config = dict(
    n_experts=64,
    d_expert=160,
    d_shared_expert=128,
    router_score='softmax',
    balance_bias=True,
    router_z_loss=0.001,
    vocab_size=12615,
    norm='rmsnorm',
    norm_eps=1e-06,
)
Below are experts of layer 5 (counted from 0) of a mixture-of-experts language model. Rows are named router (the router's row for the expert), down (a neuron's output weights, with its number) and show model dimensions 0-95. Each number is 500 + 40 x the weight over its row's rms, rounded and kept within 0 to 999. Numbers have three digits each.
After each expert's rows: "comes before" lists some tokens at least twice as common just after its tokens as in all text. This comes from a sample of Wikipedia text that the model never trained on. Tokens count by the router's weight.

# expert 51
router:494498520529499548612504486533501499571513474525461493577504436561518516582601550533420555477507559565524548450483506516416487469562428449527501516487486501482564557518534470491425380496478525526471560488530448500581510489454488480489491507480494512465564503476515464470476486511528411478
down10:486510513510503521514466578449452444452519509470543572537502464443494493564509549548553563487524528453530542461556426507490504420421539464492483415582537495564473548626468511469433432560454483559455479437446543501483468529581558480548499449496546480494492462507486468467550456540490486429
down11:502400474571498475500508485417494451556547476455527508527539544455517548495488541479519470507433552579437484514552565521509531495537473475535498462533442404443467419479439444516560478516519528474504541448499511498442464541550516467467426475477544504478516512497520555509517506575540577508
down12:578492564484529521516492423501462539530455529466569424487506492593490530505539534486479504425557464506535527492510547499496514481422522518582510465530537405506519420566479465587496532477513510516488452438542563510525549499497477501458541487501483458464492449508499452580518474528529506424
down13:469474495452493502421518541511555522581535469527468459490553479482572495485547478458462504511484505528547468526533521482470524525529488555516475538620528469517490536503474472510516505537493538496472461512530582430503502479481502546475511543469483556519537473502364568485583448470512479440
down14:474478488405469545501548522471520490473482503513520477466512469439491467534450498534559402546424502574515547475562442532457462485550547476519470526499552500482562518579560442513523527483531534481523466476483517488531500557542543561452478494553496556507481485491479481541437527533503484459
down15:499546478500560491496379568498500449399567556522521505488521589514539465544579428484498535520488443491508442525486467460548480526538470464491487507483548557499513490441493478516555524547494480499615491493484492482539506449486480484517533474582586524516544465523471482532464495475455531503
comes before: ".", "s.", ",", " of", "s,", "s"

# expert 6
router:467536523482438547554545511589550586495565508494496498532500548514491534540527538521425467533477518522423506453606482514515490558489522484501483522557492434534529537477504461505523472483515473556463533542508482475600555500471487496453578514441523534516568511463479487460545468487505487475
down0:551482440528474573511470429536554481496540494475543544513507520514504535548567437513501534489519464441467545421517437429459493569562506491473507529471523501501466531506508557535490540478588518484495488477475504516465503463437447541484544564477555407455427505464493421508460438522479515462
down1:495485525462553538518446536488482584556586586564455584524529522576540563508480515469523526518458458438429488532473453491524479443474531510525564532446509452495435522455506449514514497489523531520496420498487498519487549535512512487537554478531495514532505498519501483525467471527485512538
down2:446560495515483507458475482538474548472566479488483565423477504522422478496521508506539499439507485515464504539505518524552417501466589557449512494516471496529430520514561510494542535543458516579472512518479557430400474422527450609528433559503451491445465511543485540544454532567447483523
down3:464512503529539508533533552515539454509490487500523409487525444495458419540522573458358491496562506526492499487487504421554495468484515571611538478507459498494520495540473498535505480544546492534498478561494496446514484509513536449521515517491452504541541511488527485478485511532502544487
down4:465416500512522483477487441458558492479537465491586519504519530467477529409502477466520502522454447497481496473514469479526467508454567587407471471517550437500515523501489489439537446552512502424471479400582542575494479514475432487487498518511523509589463486532459534497539414486533457473
down5:458461538445479554449459587552496468482529509450485559554538508445521460511477543402543487496415529516487477561531486489432485396542491532472496525495436524486453544418514539521512490555551575462469480535426580446540461571527509484460447482523524481503516479556564550560410426446498474513
comes before: ", ", ".", " his", " the", " January ", " June "

# expert 52
router:478590539491471542527546407478544521495462470507479473507456468496535509501483472456497469478540534483503532484495578471497471519511553496523488510512439486529477494478566484524506505491470505520497518418508488481484450474587449517423519611474620498546574512483434508465532446493570466485
down0:551458503482512483547479468506421483422502515573501538452546459494584474558475444538520460542481491457588531515491518451509489510511430537491518436505537521438464459523521505500499439556569469496521502469451455467501508510571483474530501511560530539517580522549397497515547506492496565473
down1:394499482514536503531514584517520508500441462511541500505511469540499568508472472453533460516444546515483451490502527543470518480523499466500641474469559546447456548538530443550484485507511510489460525486568475486498504501435518486451467504483483461534497538501525477516540474501520469509
down2:437399470534424516565541498531508546502474444481520519462495501465487513499528512478501553524383469531414482503568536487442532560493477503529454460494479532450532527446522548529550491489412504510565441510578516513506528519488462521482541513547475493543513462464532526470449502501563478444
down3:516491548488439547519457487553448521542518473556507566464513520502444510437394490471561474439511398568503507470508549474463504480521508489447499513570500509483475472485483492453487464435515534574431443513504567513563501583523479525430520429455493485472459534511518525515506457450472548517
down4:471444499501468492563502575487625441478533509456532531478512484548440459500492502460510455498581500422558550506420559523545541498455526504546554513505510441488515510474503519524546538516495478494496558519466547454522500524418529487456548561540496495511447433495485514527507501536487514512
down5:554507470515483444449446489483462583526503524563443538566492563481513498479589518546517486462533480528551506447531462458507463541430503473598547522570458483472468464486508521468506429470548561463450552502548471486526518498532528497496478543543479528495441529471542486433531561515501520517
comes before: "0", "1", "2", "3", "4", "6"

# expert 42
router:448480472486532584459579503504531460533558507482478469576470483536453523545555505530515454486483486505479533480505532476485497524525483512516478498503543440572541465548502444476532514555419451498481536507545500459561504433496517618488548567516572521565564510451479502441548474518508475511
down9:452518479557463558496501549475426508511544486572532469500559548549470518517424528499502467430465417545466534524492550550522487575549451502581526462480504527480511452499531394469523517509472531522534481518514531496533496490480548520474469530449496582497467524483437498560450477514587553551
down10:482446533431499510459561459555460521487478457448499500509535454536483553560519561520444470527529481425546378518538516479545484555495475447493497515473500529453525495554564492450453415448495575470482498500558590539464492495549495542484480497556548470487609509515475498479500517603455542513
down11:578487444482480517428563447525442466478435555542510493539465469508468544531506534465463475493487569488475528511520537479500556502493541452480449575502500502550495479441444472497509506441440471541524428530583564515548473502487501481486466440467445594467498549467476369494590443513494471541
down12:457457516456505491588539566430549538469497451463518518524563534456483522543531465505547479547538517555512480462520458502538485446426461541461496491481532557509503521548416547534552497457483518538575492481518460620532522466520498524520535530540465494517563469459471552500454470548525479496
down13:549468495439543523477559477504493475561495521530518503527576480441462546484492438496418454525551582484489507563512493504525519509520429446532553453541525522463511455438475448471541469480506511447577496596529457485453548452518482439501449468521530584525480560492475524485458504519499546528
down14:531555512459594535552542519485462502486472556505554590524416527508464451491520512497443446459488512475488495391464514489525525537536541438511496504390483536476419534517532490446552452590450494514563408501469483470462551510536553513480472552512518514548479504569479475458525453504559471502
comes before: "| ", "|", " | ", " |", "|  |", "|---|---|---|---|---|"

# expert 39
router:512555505509508511488550419540489528553524531570500452482530488501503478518547555552481494441479498522554567520555489533471462490539506459524534509533451453507549576470488503528484491502510503495462528473491530460503556515440492539401545517415579532527504493489476450428555505432508453473
down1:467501490525489486464485456522557522520575478495499507553453488474597534534500573486507467442481534496496560519548526504503461538582480485477453547512469405466487465523474500507513541464503478510542489510452519530501522570487554502488467546527393513477429449545482475522541499521505594503
down2:545482456471498477542505456493486494469495523434486499397531440510513492441510465532531567503478507472526464474394524550443475523426543457406527529542485518519548488539512548497519453470488545493526524540501539455491447526477546516498553473503522437500508447531475523528496542481511597519
down3:434537458507500442565513477457518492565482556523513419418523503519517565456418537417522521468491565515555508507506443496499520502486473481487437474517494448503448460499466506525489494581462474519460566513534522502449502516522495458525485560493559504465502441521504541515539490585429500445
down4:443496466470502486506442499491555473498455470489543402500482460481599526497409478466507471453527489452518490456461504580528487516522460557458460499503481438430440474535507490527533511510531619514436530495494470486554584499462450519530507478446549500500502537523450436504474447551503477528
down5:473465522432433516436563570458513510555450545525450475446505391538555551435497512533485475550542444482466494521548558490419465553522450546480451505503518553525513456593530513462514522474496540504513559530564558447516541451516500467510565525497503527490532486484474441553543462481450609504
down6:515541492467472490504465515453490452461524555512496516509548457510543483509469478475459521476567578492479479499482479498465539451486547511465506553567529526517470525500445424465473508504572424522530505418509450457430507464491477455532566515461467521440472554382474480491579551536464449601
comes before: "1", "2", "19", "20", "18", "10"

# expert 28
router:466535534544455551567497514530488534515537494479520489531488456519478531566556553495453508442490567512462516518531480510398499531557407474544430488489476495504525508517574485491530443449467507486474578489531474526597489495508455502383494516480556517562623451509483479485495487552574468477
down10:540472474495546488447469430575473505574580507487421527479450467489539484562447482498489519476472509475479473573544527492561466514474467467493466552556490426495514491490511530580512593498467511531496480467488460634515552434472500464447537485508542521494441479500469502481506523524493435467
down11:448517475541433533486577465449507480596474451474524478481576570514497489460398552456449510439526585446571465491515437387498528497500481483465473443489443555526463518498472519495463537494541529454514471532546537497483482502569530414488478523516439541442549549498493488528517521586507503482
down12:518538500475556440508499525539519479571467436513564449468523549517457416532501484524527540447482477504531498532488484476501502550508497509487406480515482480447463458514458501558550552473507467390488555462491562501529523505507536467484479489479453456495449430472477484548431511559511494539
down13:497472512497420496390534511470428470401548545521499581442502494523524474504520463493441511484484539507506543503479491509469508511511456425573527451470533561513563533486421483479582478399583501452450463480561539479446475454436550483571532516490549443532538504486492453463469464564517442558
down14:480514525545459428496400548533507557533509454450466486552508495476488502500468448502398458515456535450536429452486519532547517521449479524459542497565411438473478505520499492502455535491438516494506453468475497436512596465510476564473479484501419520543496519514507521493510492485517490423
down15:516496502438507507473395518523562501474474493427436519474473539498487588518505510473434536433445548545417438472554523527471450482584479566521494481472475470496498519488546463503427493519442400513418526481500512449496471508572489526576490516508571588531447497481481597491472565480463554557
comes before: ".", " in", ",", " of", " and", " in "

# expert 55
router:446516509590520502607536478486527527508496527559486493527513518537492487504506509525423485462553504497489533523578528519457514523514515453520441477475492486486577475541596510482420436576466498539454548458538443477538513465455458533403516498446508418512545477432531513454562448474511452489
down10:515470486557444471517489496452490481542479469520506518541506497600507517541524520521425488522508531563494491512486530469512488496532514533510430523468430472491453475533540598429511463469454611536518515497526516588519470481485472572479478540460466499491537501492476505522515523499448506482
down11:418478545535519502523492495485494511506468570482467516574472513500453389393428413511478426469545478458557434466490475522481456513538496508487575517584501519523553547499520454543496559432542498508518491467566552519528498498517564463551482521510546482516490540481595555474513560494475527490
down12:418567500509489518553537514503441470503586508481605434501512576483513465469572497476445529472478502558544564493485453499476529422554499525513452529518518483594465491524545472521514522538531507464504510506501461487517418530527492421452539544495506478557495544485510475523516519464514492512
down13:466510504453480559466518527484497563491477488477459411439491517490477512508520487531554566453423562485560485443509505527499494427469459484513548516517448462437520498582548466491559483481540480451455412492487476548440451461501536520546465513475532553545483501442553448500522608615491510420
down14:528538557475460526466457489505561520450521521522521530522519472530536428545549522487559564473481536462518515509459506442462516466441473476492459504535422498537458525603461580531518478464451469464576510514497512495502480467497438506447529521486474527479467507536438499499550534476473489392
down15:526521428495471505576501481486495509445494454529519475513478515485541472510520388556463496492556543533540414468468544487526574458516559458517542529405572420521500495622538535516534513536448410563469502534509454438479494536523479475513488465482571426480451520441461514531527470475529501457
comes before: "\n\n", " The", " He", " In ", " In", " It"

# expert 2
router:486460516507431510530509502513538494581572461513492460539364448621513497549563513481510530505501527506497524449471488540512492518539462494557502494489501475500486471498541471508523421512442500437494511518483477533532510460506503588468529499470596435539463497465463496508541534529554478437
down0:516522570550563506386533555513445555488469530545466483521523559514501490531503568545542510417443532491493504487541469492489523481515495487529446448551548427563487496479465447432523529483433494534511525484512507504489455454539426566565409601558577538511524395495476430463484520449460470536
down1:500534518438534504455445510494579447492464472494552486451527505515474456434476491496547512541522497561515444489453526492580502570487559512472505550411503513501524482482565524432545518502484436515449542512542497492378460501475536490562552467514457573532440510432533418534457519524502502478
down2:447519485499531502520555524485551568519523511483553584481486417486445494570566478501522511516527460527491465462449530468573436507549509485486436439441453432492458527503496423534584534477511519459536502505460445495524485485534475461465523525552486476457452511520524546417558512585519474549
down3:497515402473475494437514529484518481474576476504515449529485512568553505511496497506515520462500437547439484491512471483481536429471499471545494469413443581506453561502431442438506531495527502496507524450518549546509526490485451468501465540597498498454456525540500499524390476499498507463
down4:482503506414511529442416578469478520513515538502540443465533586455447449476466527565481495488501572445556489470508466551367531506455578503463497548454539492527503468548526520414575559522459443455488560550517521444487463480438479527528520453469518445501458530526546508466525536605429523541
down5:550500478466493525470474498404473507520515569471565529523461494463554538483497496541529527462437521504484570516513455491478514486527488508482500474518418448546563520563475499529531525496486533465520464503549566488504527521498477487452456560474507537502458509503506523579458515463557515523
comes before: ": ", ":", " |", "\n", "==", "|---|---|---|---|---|---|---|---|"

# expert 11
router:507469498569493512481447403527546489538436529476481490582478511537489529517567519523518554475479516575425525506539549519484479567535445497496526490478483505514517529470505474549505486542501438468496512492581454482521461474575488582464508521522573409506556487464479500467503427552577471498
down10:509484547486495518605532540424510534471498509474477511497460486563518510512530484471475553586468447493572511476532494499497474506489437456530488461421501457446523472486549508535500511598571487487556503507545525496484549489536503586536484522575570431469504514456493510496558496413524527442
down11:485452507517536404457522440478551533540401483432478505469445535507450472562497506530513498493541477530611410521558515465521507484505550500488507531514506557465508509385554493492559560515504565479553516547575506493508456511548578439452444509525417532528461467521440449467494497496474543488
down12:447598450519500462469464512469527415462530498576543578485464549553525484456553394367448475474482502498545481463507502553446609544496512549503513507512521531508464538470487492473558558467512528438531414443487545504494477513531509511450489495533488524492460509490620558522502461509433513412
down13:501517532497481470480464573478492541440533587468529461569446527484516436454553471505540473525482476491572482442545479464582545524494526491531497552527528511516468410485534511501521548546525478535344512548525536475520392506546532572516509523457537498482480471413487491487508444490482474514
down14:445496400533497458423474547508522533419446456474550581522468512573503558485467494473546511438494544542488424463545489444522583573504396445509572454438475550507568509485508446448452502474518471491550443507400499484513489492496530498485481515492534520513498484503532443554502493467467505560
down15:561451425515460450514485465543467508467476484500513491476495549503467435479467527519582481465501430554544558466551419496574482417531470450444572468509519467479584489555493513409530464541578444507576470537500552471553490502550440525543562514475549458487497536536474511534492520546464519452
comes before: "\n", "\n\n", " ==", "==", "- Location", " Apps / (Gls)"

# expert 53
router:426537495535538498526556510533489481497430539538466430487459491573499541498513562522481504431551517460548525486485543546520466507464525484594464435543418464514550516546538542529452470601501430525446524427462444510507481460450437479471498547449504463495523494402464525391565442463500468454
down10:490489513485437503474462511516542614546493552493486515481515459460472521523499542530494479563527512438551577498556529415498530499472473422490545521474430493441502474516490483510569450493536501566564489556469580477454547525473532518513400494563460479489503490529531518439490536530481500520
down11:498558443476498522505423537505497474510544546537503437532474456417488539454502472516557435527579481487497576542464498467528531493476404456492512518511441474490585500571568517503516596513516511462568479451463489495483437474424583419447502479541520506463474603513476511469490485454540466479
down12:478518556510462480552467512504504494506499516486568482467456468479457451494539536530579520470500492509469497460542467503575491514503531523523524513524469547442547466539488488602505486527538561477480594558504506479549468552526558433455483457524503420463456520485441454455498533423436565528
down13:504526505521555480504468466511533451527451547514473487508509448535519590494509514548483516495540514433535481510442478545487520480514521501505499572505424591472510450466519476493445562493484490520469533485436523533550540464510558496523529507497470524447438480547559495469413458469555531491
down14:469484532478486484502543528500475443570491479474475493520490525471429456490548590529396530551534544570459484526496502469553497532529511507433503537438522454459469502445491487549538551532452490547534566495593508477481436504554502535479513450493469454473553541549444553579521597496526513600
down15:518499529532532525536556489464434529531464517463477562532544524482539511456457488488529510548526560508566486469476417489495485537474549472480483392528489539428537478492553529477506507467482536520540545555438577477485477445467572525521463514483472488468505618465527520490479495495455506565
comes before: "0", "5", "00", "3", "6", "4"

# expert 13
router:487532498511518520474497503544532566567501438508465464539481465543535509542496511469440448474543536534494533467479487502454405486556495500537477545569446497525538491499586466482511500602452501459477498511476493581525543452484456534500493528401613498466556513466477497477579497487551442494
down0:583503527511480570503496488465575505521528475489536447492551491489489550459481480556512518450483502532480494518481481539459475535484425388508478530481548501511529481487479531495461471516470507545523474451517533486546477542476491466506522557527482440547431511533430436600525464498520526537
down1:547501533514510578486508472535508532372440513502525495508472479509462490421466468499567442536483527568476517608474476450503468503534556495557537475402476541475438551569466481468527505484517502520498494546482455532472550499500489483471554577560530475477493514509605456582520469570554528538
down2:519482531553575531534461516474467414476565451449468522486519505543517499517517473494479546617521553427480544527479495444535511486523557523561546536490493456510442530454476508485463531492497510502516460600511455438487452560529433524494508538496546490531515520508521430535439469448455486526
down3:494493468535521479535483488518463477435423479554522502519536465551561506397473546523554545480567481431541474458473421517495482507458518470495534506474449543455537515574550496448478494497539542432483463507544544508479435512475482554461497548550534489530449534517489515529493562466534484464
down4:545448435466528522483601553481495453517477526506552534508511526499510511509529570522444496511534458503568588495565548477407472463533413503558593482492428489563462479454534510470477539480479437486466503448491495430481472514502510506467518512522433529585485502513461494527468507524482497513
down5:441464436510466454532571503518459494482534464535528493507486528429491505502530453486469530417517443570463450502439526514461525514519457480502567543515526554470410532477511489466484520538562457426527472496529508506503538474478494458501450455512573467412537449548483512408475500490497503528
comes before: "–", " | ", "019", "018", "020", "015"

# expert 12
router:507559530543489587486489478517576537499555511537452491559505467494507481502529560593478474499509514539484480420518489513404488516537532561497419491509477472515529541545552485502499512519473532467473490411500477502524540412528442541412545516505498501552488504465520559445541503575542526460
down9:532506522437404472489527534447539460473560539492502465508544461487485438518496494487534471500513485436476511534522473523506496553474475514500478527528448522532516515536520536524543474528517454327496407488444518542496575525544497457467480469480482443532516507528484561589514491509436517477
down10:483503464578532474522507567478588597442527493567491575534510523437524562595512515482589486486452539514435395435513532543538467461573486463429534524468523424471510510492523495572501477575527483492527525443465465467586434495537503518531462484508480531449487496469510465540517512511519522489
down11:508567513487477515468436576497521490488535446472381507473429492402496508483508499523522491487445538566498513552395556535518484528438539489528489529467514448492448500569464461462554508577533459520547466459486442460523478542578514480398503485528526466542489549539513522506468454494512471443
down12:533593541480439484420474468434513473445503455492515504505445523473529480416534487488526473499556493477491484502466522552442618571465519565582551511530505497511486483593554465498520551426548460463503479549454512449542521485490487443537541495501503492491480529438577454581514499446513521522
down13:513477545523505514519461564478504539516504494541483546443532486472510497472489485450500491470492546498466507438517526489477478422464392534426494517455506433540418465505541490558529534550448515506460569517488453522486467521569452519434510448460417486506493507485517457479390494526439438395
down14:498515491486467499537433481486529482481517559538505576463532506501493481560488544514567500547461462460498424509548402410521540501444480512509449454540517476462521528557569574540539516423460546457525497464454541463512495527478435452474469549477563504469511478411500546518458571402553463458
comes before: "The", "==", "===", "=", "In", "In "

# expert 49
router:465541516570496540516515454501513583476506520471475535560508451473521489490565530512525455470552520513461518525517486543367487510525467568523514495480499480544546565533529490532490492522503500483487518450523430483486568426460516583448528557472511512503505510448503567448523473557559479466
down1:493497537502540529486529478474490572484532505528468545479537530443435449494431440507519480618490545516541513516512513377490452472441501493510495486457445543519442478505521480532552535540477543447515447422522487403617502485570455507526524483498474486523436512520543495571492506480542499493
down2:432450450502511535468551555530533560432491511514503538433497542457488502559543557455441468537450448484408478534437467539482515507538519514516513539469530450577511447534481448533432515481457494546506506506527487433500491498512494548457450546440445478551502501489538553512594498530477512494
down3:549495468494509486540531539500504506565503516488493465455484509495493447536488506447486489479584468372463485523484421510571500500542472534566437533544469426507437485541491466537530483480480529410502514511466530470411474477462551475426491459496560569417463401425438433523540479487522511541
down4:501487461406518533460524551495471480465518443511579461464509507547482473473510531463521461573527428512516550516547494482446513447557482542563483530495463464491516520516404535559445497581539454479570460474480450456488514576495516479427445559449426531475509435509480504532450503474498479464
down5:516479545431479448490511515544510480425526495511460520474448516526556568467556522480495489544487457436519518499569404525430486536523472523395464532427493575533511593518532498534553479445503533483504412583505432588536521567517487516549537491528488449533497537525498488508525437530548486532
down6:512532412537474491506489503478499480538534534443474511500450401541445443441509510472566540487479509492496513555493533505534459428492457474484470508554557493488484491528543462490525463416499463435501465446523463471498437474507544518486522533484495526488542497542495508469482505518590501532
comes before: "| ", "-", "|", "- ", "  -", "- D"

# expert 40
router:422518519535509535514530512518535520490532460581481507502421481595524517477510509527431531436463523489475512450557550506482479541547510504539493484469430505477503528476573548535496369572489502537457518476502499488492446485533447580423557504491571459526509519372458556482519479513492504473
down5:571532480553516515479543479503470422475454454542541491553506486481464507480555510521542532504462429476523490530536511481552553543458470465554509518506428523603505569491532521505480483498476459469476542462451551508468523610414483484475501462511495512574465572494423488522489480491454498473
down6:490505468467549453502484500558545508491535555436518548563465554492544560492488502458571521544475537506436472386478556520516537458488527553462502530530486483566438539497479585406520440523605495524531539520530471490541521495539547516468448485454466488482522547550529474466477591499511536518
down7:463458468509553540440507479530481466496523525524549501550424514587552495465461421555486514559510543382447491582468422527507486472506478471472469483492547509475507482499547559523535473452469536488483561534538559571516511532529503540554474568485440500462484563546524478511475473504501549480
down8:560507528483502488495467548463524497477499464535508493509588489444505447477525511532561419493539476459492533526513554434546501542465605448426472494523515564512531463471514434480522525489515543469467488524500493470544456528508593517525586457529519502492514491466496472472484507436499478587
down9:412468517532495495420516518501507512483485520567566465493483448532550554479491486548513493496441479464501536482545474502499518489488499483556481508455554472531490464581480523442515512580533496499499380534502440537522548447548492463518493490473440499467527493523467462458455427494501534547
down10:509480455484452629503509501478525481512460581490501579471450478411488455434455461574466435568537522555476495444492511515572562607475524620511472478538544556466509465528489489496552489509498475510483393576478458512549551578506532479489583478518517498479487438524467488482515483502518502504
comes before: "\n", "\n\n", " | — |", "(", " Released:", " - "

# expert 36
router:505562505486433527521525408488496524492455501535492442518519470501516514486583515475449469399524556550569495504470517527489504491563550471516497498518445441485531581478590497578422496529425443475442492464537503493471553522498481607414492500461543486550518490456465508441611503472507498503
down8:453543513432543469515562455487481489477469508506532530463552535454531523528408514431473477511466476482484551516507534483477488372474497547577514513450541546516534511506588460582520518532480479458415535437542535540474459519466532525479436513568502518395512568528514532522566554437488470493
down9:600505469474455501487488470404501466473520538476557540514484516532498518478518498495460510455555503560510454483504456436530597513480538419540501478517477515416507446497468563498545538490545518484490493505571480470494496567400498455487448436518547533491485494522499438553543475480463560562
down10:503415584463499378489555482567508518517483574520504390464508517509424526482485561502510491447518556492512530484472545543570534496500488426516537493490474489509519492503464478461569530550580454475517427471506554465510503441530452426505435536392469485478480553468502449546526515493552443518
down11:544481517481507606507486498494473494518565577518467447508560509424420570439470443488506504549504506419506508522539490471456478476436482461468491500537539430510481508554529550586502509528499554568412406505453497541539500483451549522433514537555435485531498467484460440523507553401477503546
down12:544511428512444459444504467426474485512480441449540516380582459499482540547550484424500508504539564509493540534503517593451545520513462494500433533534536466482515543464536461551476458516494458536499490514530549516552506455494490498550462470495500469446521512560447501475445451497516467510
down13:521538493495461469482508533536456502507512534494465467546529447529455526496496532499507494482484416443578495556439517560469516517539524542520484468507599466506500548599487486500434572481548479451544549480493425474507468635508497439463534493474516521486430467472560476536485516492456506521
comes before: "1", "2", "3", "4", "5", "6"

# expert 17
router:493502478499450511609558397485491534528518437523500447534442488584498523482493511548519417458488517462518519482504563461427480579475535551544485508545496460544490479471448480519436492561483461521456532464557517509507552446444508495462455517494573541560492477479474538510468473581542511457
down0:463471442522457522497569517487502448493557470461521502443500546538519536500473591516495556530522434476539553539510584423442540489482521472506572365529506521494422608515583407542549512502599506513538481481434554484475482512553508501442499500531460495453480529522509518505525543552470517526
down1:446496493463542611460457456475451482442570458544582408500517507535476529530469471472493490480447438485502500497466520501443503502480500555536522563510464547531494539513503533520504456428511494559522478509541490507506479580500469501526474492513474547521479608524497510562458535455507478547
down2:533492467465504512438512543543511533423436528487538605485475494490493508487497495522491501555480553524500543602437480556495453456490541486463520419496449489502577548539543499547496448540470499464565558479455525495490486434541513480450489498488505539510411467465455505576478523514434494508
down3:479420540399487460485465500514495397496474516466466560485506480449498548510556566508469481516504507492542513513518444448524479434498453535534440544476500489493462478441516540507470547549524540498516492419465417480492463533456458512540499477474514512462494571565488458528491595527433506455
down4:409527463494424552484527482433476539417515490488537545475425467596492546495521504450467494530478532522521441556548515529544441520520473566572495506429467542468511453496537516412456545507522460495572552449475497557492558562488530503574499538488554511477502496518520461521481423533544495488
down5:525535539482518458549545476539501511565531416497463440454594454525511475505516541477466566537492537548500529441516507536515462509475536504453617492496445530564537487493451487436533553452534566438423557475465423508510488514531534468450534502509416391476512467442463486504486455496537526523
comes before: "\n\n", "1", " (born "

# expert 0
router:444484495527517540499524516521522572543526497464491409540485421485437497573519504513420472441513470510493505478511507524488429487537494515526486550519511436504466521534569484494488441533439498545396533412495498504551520498479486473438548542472511456505555493439498523453572494473527526514
down0:509614519538478491506447526477475563526560433507467507455460538463479515481507516521553580437488506484503454509500509489453515477502545496410471473476446550455566520410487491518488471487547520515473530483427490509545465545493474449565476459437502490525599523451539494485560547457481489434
down1:557469497472468473494473480458502510511496533440478507444537549525522518466467471581514472530581524516503509515509473497402490515607556394475465434505550439496512491525493433508420522548519463486490433518457412557514528415570447515571483447443496566514463501543537493502480524481461477516
down2:511483430516428396503488496436524423438488521511401481503439499553494453557468451557531501508589475532497547444450442398547545492461523537477550505538600515466424496476517563524511462455455522468464464540467540503563444502486462485460475486501463482491482508564512592506507509450494480497
down3:527507498472555484437447451489587427567510485544477509534527532482501495501490471461483483526526637450475449512460520537518501516460523542496542565484517517527546489506480490475518479555507413512443467507511544514467551520498506513514476390509505493445523483448500521524460534515499464530
down4:547480440546468522584495443506465536453499476492533486472469502471482498532531504542511555471498465492502476558523441512483512576505551560520426488568457500524555478475457454581515537466516490425551553517541541537429523514457537486547569505506484500494527397500540532471504418460522495473
down5:475442487548513441527450453511424509506507478498540520424518521602514480502575468511473502515459456414549525477525494541477503473540468512522503372494483595490545505453493557537469597510544471555572510450463470516503478470529525504541530445493438495479525486480534490546483565514503513580
comes before: " | ", ".", ",", "–", "%", " |"

# expert 48
router:435543520492510471516515501577532481601549487506503459501449472538508438549557473499473498462483489506480525431520503547501449521511408526477498570491486495519546480505508513554494416494501532562503523489443522591567476466418488529486516500484537517583538466517504530451512513499539460419
down10:494458497591490503526520507532467455467480526506510571491584597424479603527500481413522493502489563566478603450500484539522520540552544501472476531464497540525487427535459545476520488534543524558466508400472506460494483503575527482516500473480581532556501485492470459491476466467517447565
down11:484572508473434522509495411504512511505508534503520472557521518481535502544477511503583535501527599568468543440449514509457503481410559511488519474474470494514520489488532484462505451439521576457519444538495471374538427594516498489434494507434535472441527508495605464503592504499488578480
down12:522478562521592500555505466416486570425539523464599506526464453529478496481427498572535528601531547507558545474465514500544486542422528504457488508443527480493504455513484499543469460511483546493566426525450539487544464556502528546507540519530530457422539498524529464534512543495586488476
down13:547507532418428529476464561467472481548522528456463577396503467514403484535460498451514458500423508514600572495485504448405455467522535497451475488494505467556468485524486514534513590503511528530388459514512527522474493514533508507458521518511486454509524494467512448502435519512438462506
down14:513514557534511501528563511531475485505410502519509454487584486553541516476494505463411546519496493530508571553474432512527493453485493544440519508489476544545526392456535472447528530489470516591477548492441489530518466502516501504577485562516556502485471441502465543479508476542576497510
down15:454441541466502481530554506504521456530464480489505480507445508417559458495480465500625506440455470497547511479504468552538467448414565531517491481501515519454424488493508534562483422414487517439495498500466518516472460542540585507486528502492532566620497432534491492531521521482526479543
comes before: " of", ".", " of the", " and", " of ", " to"